Weights of a small mixture-of-experts language model, trained from scratch on English Wikipedia: width 512.
Below are experts of layer 2 (counted from 0) of a mixture-of-experts language model. Rows are named gate (a neuron's input weights, with its number), up (a neuron's input weights, with its number), down (a neuron's output weights, with its number) and show model dimensions 384-511. Each number is 128 + 24 x the weight over its row's rms, rounded and kept within 0 to 255. Numbers have three digits each.
Before each expert's rows: a language model's description of what the expert responds to. This comes from a sample of Wikipedia text that the model never trained on.

# expert 0
It responds to: Word-initial pieces and common nouns inside prose or table cells, such as compos in composers, night, section, narrative, organ.
gate0:090106115137127136125141164100129151160149135135136118173113097096144103126141113186163119146104142142162130123129111150096141148144110127099167181145139106124141099095125119096166141091167119119089158155145157123113132099128118129133146137153136139054117115107122135100124128152147098110126099142111153116154113128144168147108111146150130112069104119118144077125106085131119126105120
up0:140141096128095142107140095102142096123109155144102118096102148156126120167134140115114137176121120108153115183124142101161178122129116126128134091104112150120125120121114102118086130096066122137143143159096160189183096111119108107131147156128112140146132105144153138127099113182120198176129111083148099144113138070118107145126156147173077110114123119141097122116165133119120125133148
down0:131142116140111068134116181114119135134127129146108111083115116183135128167185060151129153116124122108176102136118079134101142141136081132156120168125101118102142116118148109082137139119137133117177157136106164132126125140083113135143144096153104118110132089114134112100115097114075141122096095152102124126156179139121085101124145131133102141171122100132163106124077078144156132170139
gate1:110120125118120165112161110146103129136087108148132141152159129160137139141102152173132167186093129103139113117118129119121129112115115132150137123162146137131125102106114105137137096089184135143140097127110128157106136122130169135133134118129125171111123139132104113128124116149096131120112131129137095157171054099111131129151132129076132141101096135141124128147147152165141152151158
up1:151138114112118106158096145088140106115104133129143156161087113091135162114094139108149114117133137114166131114120140137157122153127154159100136152147122127084135137135153114096171132124134129135053163161152133130095127109147119136161166092128110132118137065145097136118120153105156111107107099125163136116130098106161140149100114116131132085129124119161159151122115101134140133138125
down1:120141167119142086104140116110111111093139128133124174088132078088125140167129142120136117149181171142074167137078100110148144124144105130148081150180116119154115136096130153126088137132079159159128130121114146122094121122143115145095167139125127128119123176119106171127164136122086119107139148130183130116104122110103124137151141129138140141139143129145136110106107126122123078093127
gate2:135110133147143143139135095159139147109097144125113158168131128134139137118117153129176112150154153171109107156153098122171171131099140132166147152147124100126130173116111158144122136191077132126129134159109134116121154150099124155100139161112146129127142122125111145091151154120136098134132120122122128127129129120113126088140138119158109107119124123155149104088099113122151130110096
up2:126099096141137130119150095119140144128170148089086102137109118126125130153155106089115119159108122131131164101115109121172123133123136134146147094105139137122172109174146141181152118097144152110185110147134153105116145138119130131124121124149176132128092088163133063136110192130128088136160114139139129139092124153136164108169168106158150117118128140110057108157160082119109146120126
down2:131155111131149103099101124124135141157124163169094133108163106055143133204108112156146057102173138123125134113167166157134081130098127117171157165147129104098145103117123125132112106123115087116094164119131134185135152085083129128106116131130153143151134096111151138090159128105116116102111107089126119162231129129118114122115119127102137120105096151117070109143117118092112139131129
gate3:127112115141120138139103147115077139159102163132174162120151109126140093103119141167097101096151170114156126105142116113155119163119141176147101107157164146183098112121097086177126111092129159119095134117118135122117152144114129124124117110146133158118131170115083126122109164132145110125129100107159143154142145115147133155156156139131092132108137085088112142098146128125137151161147
up3:116118178125120121086112140180115140127096146138121107134091130117157098169148127175111138155119137141143131120136083152098148080133114133124117137107171130139122110098092167174089099110143144096106162149134148147075157120132140119104108147147098123184107094106144122110121119135158126163185098150143135135136125093108114124165116089141109102136170137115158141107168107108112113098149
down3:113155098104105117126149057173145121169187142136107149112094129080121126150109135143111086133126128132144144119095086161119099153136103134127086128117089108097091143139139122126080145095113130120126143144157111137108124113122127100119138193109115083123147102135119170097115140144129161128112080114095083161093108109143122162138096110103158124112133156089099127124155098134117113142145
gate4:129116135110143096124157134113102083143151142139151120141150117100137110135125116138130189163091094122090133144115112154106126102117166092197188130152111146097137145137183126135159134143109104120137164139090150180097166146129140139138145116177127109131121125122147095145126123132134116177150136147151185086100113145131156124083134145193144128149138086140134094112162104144084134136106
up4:118173107119085122145091129131156074170114148115150103123119161098119071117097141140117121175121096138136112140153152055155128134133133114113119069146075124139151119109120119122144124095154103128132123122142133168135103151120154121125094132141079147149080125113103140119110138130164116061104155109114163138136125146121116142161090183129160182107140109132110104120142132104106120127136
down4:117165149171114075114125160072111120147098148105176108112105133174143098133119141167082110104110115117133105153136109147127122129149083122139143120133148112140107140176129139130117155144152112175157117142154122127120117123131138111117123100130142131139077091150185131090154131093136099132173127109131169139137116092145128149146126153087138115127132113167138142115149124128092140109160
gate5:140112088140119122099110120093127145117161094077142119140138120071129138144121177148141091142167137124122135100173089117104149133066131117117121172145154140105150132098148137117116097108080128148128119143085136144124105161105103110116159117135119125122107162111071118112145138147130151137111119115149115148176144105132159176130133119166110126124136095095136134153156062116159097135125
up5:129116125166109140133128115105145148095136139124111100122101127127104156136096159116118114115110094152096084121119108167126110118143094162119142091175119180106115158148147122105155133131126165155081137143125085103147125159079084079186119115178121115117129135146118113196109128080172077119143103128089127112140179205152131121128127075166147113110118141166111162137104154121164127113139
down5:168116116105165122129128123125110131147145113121152154165180136106141129134135143122142126109169156141169123115126121118139125119154156141130107147148131157134150137097132133119135092141128122167168124134106137127146138131141145122123154151148133107148111148177094088130112135123086101112101137168151150165122138172136132105171092117107108167100144110092135160110138110143114128120143
gate6:150108133139111132131152127122135103121130123077126108116159122090149130156111180082179132144096157115113110123119102169155123145100157113065124094143151132130142138134135124111137123110111106154133118122116108098143098116131143109093115116117127148138137107119110087104136162122109106121113110146080133112123131106126129115145105076106104142077151139162078104100115152127147126105097
up6:129111135156133169121088191120133129087166109163132139146131125109092113133113160150154139081112081130108106116116118125146141132113163117102112153133143141128139093125147151107163078124144141128141142147082146139109130160110144095123145148058126117128154123147114138151127106121092112128165114132119152143121119152137151127092123104122092147138150143151115148103095126102173108134097
down6:128089139170131137180111137131158186091125122157111150139117104148188146139143132118146130075124088131117130113133136169154142148131114120103122098092161191138145146155199103116132123095140119104148098143171138051136104118104133152146107113113153119143109119114145114160161117144130138160087091106150124091113173108113125130141067155165162083147123133134127142117131156145132132130134
gate7:143121133127105153121149089141175157135127097155107096126128141118099140130115086151118134120178124150115123129086142096149145131133131107136097082107105130118144111161160087116111116123142132112088083124119135113160083139101131103106102147098124142111131083130160126114142145110140132109125124102094163125095141108122120129126127162133140164118077124151076143134133158104101128148150
up7:113154138112112130151158106114093094106188135139187113085169146166142117130126099155107120100182093122150116129142113164133122147129116115147116114131102157143118145172059147142141114125156110156149137134144169095133099134120107111141160135082085109135143165115140129177138121105153105111105089091134110130124167103093122150142082154117116125150159102142095110179109096135146181152081
down7:117094130142128177123122145130149124147115128089180089140174142165124170097148092110176159106112099135121138134147149125115109114118096113113162083089140139138138134158155127166158103123122167144120120120084150144138125168142135090112123157132121121133143129119132130152122095133129137109130104107110148124129147162149154124096178141119115120123137159145133156072086129119162138122124
gate8:103149137121116137129163134110127108138072156169099120138135124155133097079149112151135110116110154196091136135155117154117119128131141143072160132137135122174152111091080126157165135156136145100146098129127155116138107105148108098133169118125147118177158158102152134153162114095107151112066114117160114137120108085127092147131134148097109124107152120113088116106123124145120185089111
up8:101169104141086088157110125109152110124161119081116142089092147143107121166169145115143133119113109179137144139118112136129137108171119121136093105134110101090140167125137127106114145120108138110151135116121140124120126093099161151128096150156149129139163111150171149162137124115127136119108143125185122122156130131127172140155109137141091159127157157123130135153121107144150137086143
down8:063119127111135165104135169134171145126108150114112141102176138129135132147116179129127168121135141101141089127185128122129099123137124092138145092172152155136160140172145123092102141153112102100132140127144112090159124127170124147120131123133192155146198170156106115104099134105130125102115191113149142137114108087088142130125109089114126074134071152138154120162122146116142142090136
gate9:138121145141140174122093112113084147145118097124159124110106127123100146147121126140136133128140137148153157108139106190126168104111112133121133164123115128088136081127138152090123126103098113135157089106145099149104143107136137141173132095106099106089136137144165097132129123106096094163104138132127106140087143118119094149177112167170121109129139124108132111132138158131091138132137
up9:139146097166129141122165151131093122115137153177148140147182120091130125133116099132137132155138061118145115147113111110145128143113093127100134129101098128108085158132139173144128121099053138132151143156116130135156084103166085116128108191129107115105123194127143108136137089148108128142121122098101166109115150111097140124098129147108109130164089169146099141134084149184140114124126
down9:143109096140116148135124135174136116095155136175126134104156110095093091139100135121128135118143125129143127079132118177129152147095120193157133125146084103122076151185155139115111136091125137126139126106154155167123132125137152107124143146098140154131117154076140105155087112132112139116115125089141104157127141136153127116167164113172084143124135115167115154116129115166148108126124
gate10:101161154148139127130113120100140123118177136152148195139105126132129163163130112145108155102118100111141109113135101091098189129121146124135107127131109116151152126200101116108136108110099122111073122150142152152105161137140127119103064134111164125147143115151160114162118164159177087152168072134153124124115137129140180135107110144132144124117140081128195117135096091154150129156107
up10:157144137089100147154116105133092171096098142161156110114102137100133129132114076136129134126100085131142090156095146172145141162140118103110111129146170160098134095115104117116160135123144111119166152133117107125166122100119084123140119123118134120105121135140156105128127157094132127152160112154135087143117137098112153118125134103175141198071125122148160161086137124117133156088163
down10:135123141101141103156112112132125093146123138167165135161145121162154134095148158131122140121117098104115139158135133127124108154136129145104127144138116129154139115150106127113121152126140183122112127157133137134131176119149129122110134145137139139095143059172161140144124113160148137182145102131103165164135120118111145139077111138123112160132163095152133101101185127104100132086123
gate11:132090141114117163127096121148133114131144115084125161121123097118166147148079141093107153161123132141157138124136180113093114126118083137154132123188104081117097159119083142086112137122128142125119098135112173126102155129080124120123150108154106107153125102123173157100142176094194084131163142109077117126128135140148146113110159154152125148130132136104101115142103130138093146083119
up11:106082129137099120082159115148128097155127108127113154091108118110150118104040159146107112172144104136115134122117166124115096172163127167141137105104125110108161144109160170111131105087092157112145129158148138109141115138135148131181161135114120178134115142136155163102141160124126135188173119133110136130107129174117117105105124149147133108104116166141158152141158107120132129139109
down11:109144152123113135119116113113099113123152142144127126166125144160144145092101177129133188124129152158117142147127101118094122067140151103121137083105132114124168157108102116095150147062101088110151173107071121114151112159154126131096110128135131119131158170175127120115124114071146153120152140122164147157145120154180165151114116141139140138126106151130159089143145114144130107133141
gate12:159112113134112076139156140155126085117091129165133101126086126128124131162119126129155123119145141120118130086122127125120134143097130138120120162122142100168113095145091118172121132168129125123106120095100158115117085124157118096103111170121141117101121146103154138133121118163103143148181137144124142126140141085089126118111107144120123127082119110116122101126107162123195133151143
up12:108150131103135180147055121153164160127143113151152154113100157110145130125168105132103136099126167097119115124135120117113114141130110181126111136115141149102101113109152104121092124141123121134126092160131101138144102118129122109168123098126115140187100092112081108118145177113144136113102143132149132108091089109127151127120146123114173077142161162122104142173095127169152178092135
down12:126185186131118168136137095126145136148170140138122097124123130108078049119155144093106155155115134139119109119140139110127115148106148112105136122149182093094106171130141161130153102135116131165119104137145127130104091132137135094120134115083149150146087119134130119140166161159104152134128120156099150159110084109129126136163095134119138082103121106124141113178130099113123145161071
gate13:131127094125135131132146123160154122118151147129111139118129134117078137158110148130096152113164144139114103103128107134117138106077133127145123137135080145126077154083099111084127170115151150135160108153084091122117163115141110112070109137160114125098163093117148172117121137130128133168165125135128162132101108113110156119153163155110171118145134155119129154117083086110102151130155
up13:137161103146114155115152134169134107139125092126149106138150101094137121140107154124147096128100095153141138152146123121131137140113121087113126100095124132106122112137137074121120107126110172110146089185124132120105185119120115166117116129138114078110107130126109135138150138123081192190144115145133117153137135097122151120137147122070146163116108111133039131157128093131138099151145
down13:106062121110125125094137111130133119095159119126088114149111116081102134154134109166161108098158116127174140096100104094133129135141136199064151132176133193146105188132181169129143162096119121119157150183131105104126109154111144142122153108102124140097117140131117134113104100124158150152153144090142134137141131133141117137124148087155111141146149127169141101124150141131077098141127
gate14:078107120116134158081124120134131162137083151143140148123196150167118126114079109080126139148126096174148093114138116147117154134152168135053127114096117121129149120156097118106147116112133144149124143114091134103135125145126127119127125100112117135090143111135111105096152177154167153145176123079131093169090130143115145134133117205158107123129113097130126092126125108141133147143137
up14:112126136133119134121113155150159113149157192140107157133149084131122159116073150140130106130131126137187093128118126132094162117129144126173160092124128138141116147121163140160082099146123126165107148111122149142122114126114130103140109124143112160144117081137121103118147158118120138130176124158094157134080154104144123115113131139128142164136095124119069138097111134163121142141122
down14:131144108105120111140126114126118141139118139105119153135101145083135106124147141107140125124141114145109155133134101137140106128135098143146122098107119141128139124126131127131144187073096081123088123120123132155115135121179110142122118066105138142129137143133148136104105135138132141129142086134105120133116118130153132118118145115156108140097144118107126118135086141159156153128152
gate15:138119155129168129113110141116167119116095095109121101097155107096171141118130134140118158139176162116131136132117098164120157112085123147116127121099140141131152114116132140157151123132106136096128069154116129111143167140141141133153121086074145121071143110128145096145151120108136135180148110155167144152164074143120138145159118151119141118148132144138164172153119147115112119109140
up15:156082134116111130133100101141096103116113166153105107152154132140137126158164160133134148134174155180112147133167115173152130144127157162136128128119093141132114109146133131143153121133158129108136108131121144137131124150110151129137151137108166157104118125074107177101114136153087099132148138155141145147138132078148132168114144152138174140134146126109156125146096097133117075148100
down15:112124154159147142114149139130130125093122116120105126075127118062128170108102120158109112097181156102127109124160132126097146094091127086109116130137123156139077139153190157146133122180110090115135162104149149152106134152169128126146163121156128104130133110135122181081093164114109131143157129085108131116115124125128124124140136140108155131177179138127130086116126152125113091103099
gate16:127066126150174126076172152162132166098161097119160133143139134164157126177168151141091169153136202131122127122175134135112157116094103145129165128148136141152156168152136129129139123136108148150129136150130112153134145129111166157071105102127154100109140102107149072152150128186129155146121153148130145155071106125094110104117130125156100136142112127143123122135160159117163104137127
up16:140119156111137149148148121138134071179150123124108112140156125145102124102146102126142154136117101109061115107104121125120105151138107091091095108156109119165178082157119125159156148131116144152097160183132108209172142138142121141117134178165097106160169156083144122082096153111082087106128120141096128126133131118153148109135161122170112152128130159184091155128112115172090154087120
down16:086103157132146174124094138140121107128096126121154127118150162160085123105130112106119114112142144127161120148102114128103139139143164119216125101101126108168145131173149079120134130124132079107091138088092123130096136143146181127100119112156137118100121147159136096168132127142162125149094144137159127089134086112149140138117131134146128117134088142143150197102124187170137107101151
gate17:143103157193142114113067114181130108069120136128135092117131135105104142129101152154097116131114139117132159131142077168170142108133124091108099095104094109111114127117148134123122145094145133150159139125147143092136148151127151130124126141108080079138130161135131116084124142088126115121159151116123134099143106116127144116114137128141071141097108119123121125126142103103133120124143
up17:167108131118106119105097103201146117152122140106156123162119107096123150088118134126148142121124125123158118126120115142127121159175132139184138096148153126095125153165112131157137148128161109152096156097096145117127097115133100108115101116157108103116186116125106158164136132131135128169083122136121107143130157102133143122150123137113123153136085129167112101163144123110139114123096
down17:131111110138107144126127112099106137085147115109122164137142102094091128113100092105105118142119112115134156100163122111133116149165137087141125123126152108138136127141145075121148162149130145158134149103051115118138160159176113115127153133151117102135160155131121111200124136109122124077099149148124113140147119169092139058171173117110131120166104119133119141110134126200103147150122
gate18:131106165147185125138121142112139123134116110113139133147092113065148076143090151154111142111151125076104127111162145118167128151138109116103094099089109070113185131161183128111132119138168136128158141122124153097109113148124109160116091106169112054115124126126123087134114126167114137158119153152131172124112119121096098103114116126149178121117140119122117128120114141129159073110127
up18:169139117102164160142151172133143142156145087113146085168091103095146150095163132139132056113108143128108079117088119168164128152167096144130155091148117131083123115098139096118093140075158120139129132139104141134132118150126110143136101138120145105136123088112186140112117102124116135148114143122116101136099096153129161111128089102161144119106119116144136150147156108153100167084146
down18:134124144172113090135095102135112146164135127140147123146155100081116125112114118181145100096098102134107122135184114098185062125095132082109096094151103129126163118149133106103129105111107124134096153107148115124163134140109131119133161150160087099113116146127161099122132139126162144131173133146141114109149150056091151120142141121133118122134144095134138132154151146150126131117131
gate19:155106136153124100119165137141119121128132121120120118117124110119141175159139118100162148131140147090126156103138097097145142140103122122111140163117104110113118094087095165115130119123147151091135109142074120126141173152133118155099092147139181122093158130095158143122150116102128163125130137126105114111073108173114106126108150184136111122111115083152165151153101175126104122170104
up19:189119125080155144087129141104092100077107125114093112132136161105088088154112124086138093127127140159124124087118165114131136125141123144154148130113113177142126167127092153100117136150090150131129152167160156104092124174109151098103129103072101141154081184073163130106134122144101090155121128141155125134141105107144144133153108097132112078120114121122091117130159107125127132111101
down19:151147155127140164141145161084108119142112119099107133151133134194167124094150135106127122175131119147171128145182147132095131136094143113124164107166128101134112114127120122125154114050136141134107131130110170145140142175156124144127105114141116123139156119149111136124130135135127158109116105149156126115115159159101137154101119146062159113136084120153102105095142143106114098192167
gate20:135116094108158123118143146146170107125133153117131139158083127134135091146151110106153197123084163123126140105116128131125128150131150143124094115136102081149171104155118143158144135112124108123117130162141126077107141129138095135166116105129162103102108113123137148146133142164109120127102138117093123135123153131164115120089143145140093152121128127190113182105126129117141175153120
up20:138108161134101084071126098148122117150156119057127132172124123138088167153113096162149163082120097098118136108132104134132153146116133145115134104108128119147102133141143148137105121113198095152140110144171151096125145158126126134114120122127131098112107125126158159092110118133119115141163130107127126152156161108181136109136165142109094157116092102112124145134125120090158116121137
down20:117122137130148130134124116098114116155116118132115123181136173109130147164113141112151126120120102153113112115117098142088137140115113164130133117100129155152125141112115125100109107138127130093112138182164104135170144127149122108137121153130142134141086159143159127136113119111155110052126137095155133119110154170111073151087100099106110167136147114137112151115142097120127144165088
gate21:168139132154078138107150150135109171108133137109102128110158158121156153158124123145089103112114118127146150133101072081116142136093136114134151137120134127089133138112107085101142125103129138091123058084102140159149110135169136113102098159146143129137122116133135100088140112101097132173091139123171151148092130113177096145130148119113110110130141142107159091158151096082143120109143
up21:095143119115109132155128130175141121074077130110133151117109144137113082112104118129113150098123112139084145124112190155118141127102146144088112125159123179105136124178142153117153157175148112132083149120118106149149186095093136133127145125121127148072112082152135142153141153137144143146120141142148156124117099120130145123150152106146090093159120157122101137073142136141108165118112
down21:113125108107096160166143135073109102142097154144123151154118184150182127075157072148148131192122105089139144097166132126135180109165103144107170126169101150077093096166134114144104168110156170111101149157160138131126112126123112095142119136115149097131125127130112099125119134152086136107099152154143121129170157154172150115160150124134108090103156108139140145125106110152152128132173
gate22:157121110160145169135138075149138154129119113104152114109116139135096099120115161136145154125160166128137126069156095141115183156107119108084105106132123124161132130136175134115134107089165124095135115106116142135131174172093105160132077117151151135115095132159128132104111124114121110158091085119124150155143123115101133155139126153105099159126132063105125137105146150145075122114135
up22:147123170098121132084131129115126090129090132112116162105130143150126111126100126126130179119144128113140149080137094158138096139043137136117138126146123154091148133109122114111137157132132122137125111129113159106088169145128103112132163121149121109145169159151159146175117145137119107155149121114083136133137147143161112126117066105138150095117114140130107149098134096113119135152163
down22:167126138130167138141140107133133099134133095100096154108160135129120102172154157132098100106126100103140092135107124160118149149140121081142142120167110177168095170119160135134153124158101135132140182124161117152114071114155146150157137125124120113121147148142149121085151105082136094148124141084131104158141099134130120139132140100134122120124100077146101115136091103070151128117158
gate23:094142147117086118107134076146093076126131134136170132173142138152132143144101113150165120154142112117113149120137151110172146127142127130166127168128085161073127145147114129140114135093102142139124111111147156098128088134120133156112086154141125099130136123167144164153112159146106171115162137138123121155148098104122132091113138105161123125076205122116128094148121181098168151145076
up23:146094111125136166127130132115134116150115089120126182080129165124143124126113105121100117139105117118112112099141121107104121135128151146135151123089183116135122154129125114138139156119146116097153117124127146152115186173169114146132164095172136158124161143115120157121147115100109097132115166100124143148098161118155135129121099129101155144167119126154157151121132098133066114101147
down23:176123134086092116123108170124118163125126142131173111150132102111135120131111117155162174146114107084154131145178129112154094102131100161146162125148071100102142094144145132116152105136125080143110118164105124116120123090130136126107138126128095128118158150117094107103119090111155127135103156126119132115121143139116134111115122114132143144089113138168130127103119143084134139109158
gate24:106129132127105107108144140132084110170165150135124090115150092059125102120154159147170166186144156155120150166152108139152169127132116151113143173155119147098153107113122130083125081077141125202117091075117125106097122134162156138130127146113142114137135131116114124122152161116141128123147114127097168115133086115149119129142121105137088193088146137119114122106128108122157162138138
up24:159121109152120094109120182136138132096123128093177119138107139154137128129097122087096147081129136139112134122116102083103093087131137135103155100162111126111123143125142154120090088137173111115123097127113101085145161121145109125130111140135129173129113169135134081200135150050117171113179089105117120155137105129124164110122113097133181155150108126095134149111140117136083134118103
down24:141149113108105119100102117134138129152119135117130138156178126139124151114128148128095173174129119141102124138150125138114134117164168141118133146135132133120130117151103089202092124122137140071099165129095091131122146127123132076102142114157155140142149080159125148084119114146073132106094111160169179138131136132121162131144094143091128126117103108096077084100094124087159123122119
gate25:128129138145154127117128148082179122137105175141119118135147135140121124132176076145158132137175134118135091158155152121098110153119127102152121104142128117128135100154098156139108082158139122150157104149116133123125111088182130164170092123115140139128155146092095162158153153095122112161133133126128108098186117129164129107119147127117159137073173147133177107171114113107090115139126
up25:153142112113128121130133131080107139151128135130161150176121108144106178117139154158092125098110121112176084149134180118128116145121124137143134131143116116084141108117118135173121091129145097145151087128140088108113141131151145155109173114145168121148121101133095121067131138120107103111163137099124142117149168140121127133094114154128121088137074171160146126112118104122120126108145
down25:150121126138139127128134120102101148151098160157151156166091149122158123127107092125152178153103142105149168125134150069131154142173127140189120076130109162126124119116118174103155149117116145150147138146110094109138155084129107159145122149128155101133117119149163161134127121142138165109137151147121126150168146146135114095115116174122139112103103152123126169144147056094137128150106
gate26:159103126136118186082123135163146110126129120114113161082105135102102068155110163133145092142155131101114153122123114122164141112147144157156114130137072113140142160119125116102093116134122128114176163088097140165166136131122106095150100127098101127116143133113128140119153120124130131142098136120147115135133112115142152149137089138165113144082121156132169137106145124152104120106106
up26:106149122135128142139179156126175153121125136124155098100190115126122163092139128153142107154105111084127130143131103117138123125115054087094131131140171078116097103152147113150149150089086126141115139092130142164102142152131153109125122152136174165124130119141130077121109181130113141108154116117127108150151148131125170119096111143113151140090096121125111119152133164153141160131142
down26:092112123076144159177096153145152121130137133140101134125158129141118159134078098109143157175114127153128088106121124140099175113145116136132158130154133142133109140130140156097147148116131154102098106109114111163128134100127119145097104110146129139121139144180122170122100147105143124131135112140092135103149098119114152112116119127142120115139126117109155082141067111149078128095136
gate27:179123144154100091149134109127164172140119127061093175117122093132141156158062158182115107149127127108128135155123142101143157094118098108141106121131130120130148158161106148091106141119111121115100118129111121154129122101137148073091084094112139118086088106130151126091146174107121160142127101123102083106136075160121117118122129170191115159145115102087156131131156110155109140123134
up27:120184119141095152128117109108085132127152135135123074146125123145160167080113085132126120152151153097122141125141154132139063145085157105111122116143112142155180138116188129125136125117144119105076137131139141127112128136144090115155136124104128105134114140136160162143124147149140111150116157126116150118117167080137154119135157135140125128104114076103076117143142139101165123138161
down27:133116112132126130181107182106151152151135114137153087107124151089116105127156154136131192117131139125135131123110151108140161109187168130167119104148136132135152078142132147148115161100090116108091155137119120077118115148107147124147144132113166139161129150110143105134083080098098152139104145141090116129112131089129169135117153149165135113129165124123126095103149100157154132101143
gate28:129139154123132163132116143123138129170126154099127132124165106094110126138120108127139156130093136089113129126108130140127134132144128142124145149092149119137157154173091133147156109117136127128084085133131125086131167091110130122101131108119122163110124121179134128142151168128139142161145152136108145161096132136088086190128131146133090134148148125167121098137137113107122098144151
up28:168140106112110152128114087123155148135125115090128125139160131091133117134114117105114124126133122088142133105139128102162136130128128100119154137126121133144149175161067123139156150153185115160131116149100128124180117125128138127118167145141074116115126144108122135121126143154138118095157102153090170143081150107099131139133135141077114084127139125105119096198122117116149147146173
down28:119087152154103143163152138114112158148109136128134121155117100128137128149147101116115129146135112127167093179113120095125179131084150121165143114116097156102119154140116113119194149139124100166146104127133131103125140132166114139123147135112148143172159136065128113137166124106094130144141129115145120152116095132132148055116098134099155154118133145151111148139146141155116134169143
gate29:150121105123117139056126094087157122127116152132130093125140158126085117125111107157131150131115165121094122109138081143184131125125117159137128144100091120164131126124123133123132131085106129153116133126155135151123133116126115116147100151119117110137132124114142130151107117179126116159128111142116120178130138161166115142114136141162104107153128104112115125096167103059147186136097
up29:103097093130156173108143098138120146140111133118104139165129152152089151124125139093115135153165122105069163160133140108132121104186136147115082080120139137119099123101133145142164142153144102077151111181119092097156148105129105133135149102151133086134107136065146153173126094150124110128135142083169140147151155118170137142162177126129141125139095129135126132168154125141118096124136
down29:158177120151126146126114132084141127143138133088146155129156122149118154114079096135137118130105110081144137152194139163158094167119142098122103136120118119099067118156169120116130173093112113077129137136149098106170115144129117096129127136123111127117162124108165131097075114107148143156119147135122140159090137139181117140128143129114130140149117103163149123076115157140105093157138
gate30:126158116070159140132091104165111088132107149107152136165125177118115111104134138147164100142135131144133155134167128125134115093127117151113125115149135074113154145140104097097143115093145084124135154122129116145102136149116135092118086131151112126154164136149120106137111101099104143131131127124097140154106130130115094161142100167158126116097105132114124099132150123122111118159143
up30:119070153135132133098124123099154134169132135156123152138118145124148150126116112149132090150116115110165120165104108127105119136122154113139117082106114110145134104105131147152121159106178121117136155113084131095117142130093133111136117112152123129155137091144150145132119092140093164150122121156162119140142102176112162133124126148133094163139178097150123143122143162129150081115129
down30:126172130152162096120126138158049124109100157142144120116116095100120102126145155121092188167151162068142083182103122136127120124092180151164129122117127124147051106172116151158102137126128120139144123152114199142074176104168156158117137154145089125158086098103120127118117152090171139122091143166118104137098086120106112158143144168102139152167159122098125113135143121087134131141081
gate31:159139149084178099131150117129125151155110083101102148147120137126123142101108137153146135122125130164158119087176098154149096148147139141135131128141085143110127129187121130151131134128074076114164090167127153124149129136132100103096132105114122152066119116122133118117131118129119169113132134132142121129137150130131113109122120133140121170121097133136146149125146137104150140152117
up31:149099139135105116081105125119125106139103143117117128096149080119146097135113150128158112089126128150139121137159111113118153118202121140109155108139149154116124118133096154151115120138139128106146143123128159129129163117109130135145127136128113161142159162115167163133082036131087099156137142134120110158140148079090135144168155050115152131134132129110139130140143148128100126148130
down31:134121150110107138150114099120134150147119154133147154166128138107127129105176135102161104126102172117120098152146117150159095121121120147130111139074108177152069105090127126143144113151173117135102073115147128098107096137174134123108148136110132089130127145150090165119088111143132112108121113112136094147090154130156138068144112153089096110125123093112103140100079118145126146137106
gate32:168109119165154141147169121133108157127134133142097162112146115128130141106100150158124103174156131139140108126104139122130090168049137166099124109121127147116109138098138116143138110117162094163167148176123159098126157132132131173109124115162130130130173110115128135114155135122111122089105094143111087135131123148150142093098097143096113115146122161146119102102108135098117148121143
up32:158130110174116111117137120115128113167080115141153101120083155102111153115124108108089119126187158137124136137134120102116122088116157153106158117124122134112158138141120090117161106102121125128085090112088124175092105079132132147165112147107140142121159142161131143117088118140107095160133113140131131143216151178099147113099105141147107166168129105137170105084129101140116185109098
down32:125134126127120121098202125077132119151155154131115124147131166109133130151137168114094080110151131125127109115090087156131143121124127132080095079082156130132117122102120168128064119143127110132101111162102155137149141124131119128149113140150094121125137140103148127125097116155162159116171136107141102149100106119143117145105138102125180133135091159117146151135109106130136132085136
gate33:091126126150085100155136195123145120135120102144154116151107177140128131101134138153117134100148118173126126177111133149148090163115103134117143142132151141129074144114091096111103137128129126119116115111152114112151122151135104113146119118107110095147106123123100097087124113152132136134146125115145097108107146123124158111103120124092133124118181150131126132122132121127097181154121
up33:160101124117097143102087132134096154128100156110145141130144121089140134145121135190139131131092132171133089087124119111139102110123153103134101087101131141121153109126150090119113157122187156125112123096097128155143104132119136111173110145125129133090154145136167157135119123142079136119105172138100137117164137067078152111130117121097102132113139144144125141121125181159132149073152
down33:171124139103142115113072134132092128124134156124128115123131094137120063141169142099101146129153071077158125136105136147153103123135132151150137141151070125112099170173104090140102108113118164104146144110176106130154103145144163135116116162138089147112108066124152139165122131094129122106149150114132104115102102134113116132133170090110125075162141123135135135132094122162106107143139
gate34:117120144168131114129082116167155101146170121136124179143130097139157162102117121143122139110172121132097103138143124195134139096111113128122134158115136109102104118115150138118142121139158083192104132132109143123128153111105176098099117124125158140107135167189119104138143184089154119164087114107137154093145145131169105156164120134156146142132120136117140111121129124126147142127137
up34:167126082167117136122065108123105083166162120158125156141128092161162135129118080118111114101140164135131149147136132137122136136140116126118099118156099124094143116142151161162108141090111157142113101164176117154144128122109105159105137107129157095145171115120125121185125125150164123110073148132159190107133166157154125126150161101087123123136108163154108124142140149119162123100175
down34:089146167159111147164144121100109127148091125152109112143150139084178134093154115116136137121124145137109132145137116114089095118125164147124122099113146131158149154139155158108112113129128125127124208113099117171120071087131183153134159124102183148148118143125081078136152147128121159108170101108144123124132114084101134100110126138110146090174139103124127137138151128148188112156132
gate35:124157132175141154129128106129123148153109127135080105096133130138100101122150132096124129109161105117130126113124152136134130095132100161145088132107127127121138088123109103129094130113129116068094131112101104096147135128136130133112096110139124120119161113092169058188125150154172145132135184134111137160118143128140169148162111141144096136112150147130128180123142116107125111134108
up35:117153112152153111128098118117139148107125157139114114151099147161113084163114151151126170111082163093096109145140122112118099115117140107093116108126148155173136074106123146117133132161123178124092164097167107107131118111102112140120119133156120102141120118113129111101154116117104123148172097134096100143112123100143149165147128124137156112133112135141161150111129116127117085137155
down35:133080120134117146199172132133129126153081106160133171136094121145100143104108152124132144121176120119123073137142136141130137143153125122137104090175062176159132202106149135077078113143064107099134131145176111101153120136148120119108088132119127100115153143105146173142139072141165112189112102125127111158163102136133158121150109114125092164133133139156136153100153134132110081121105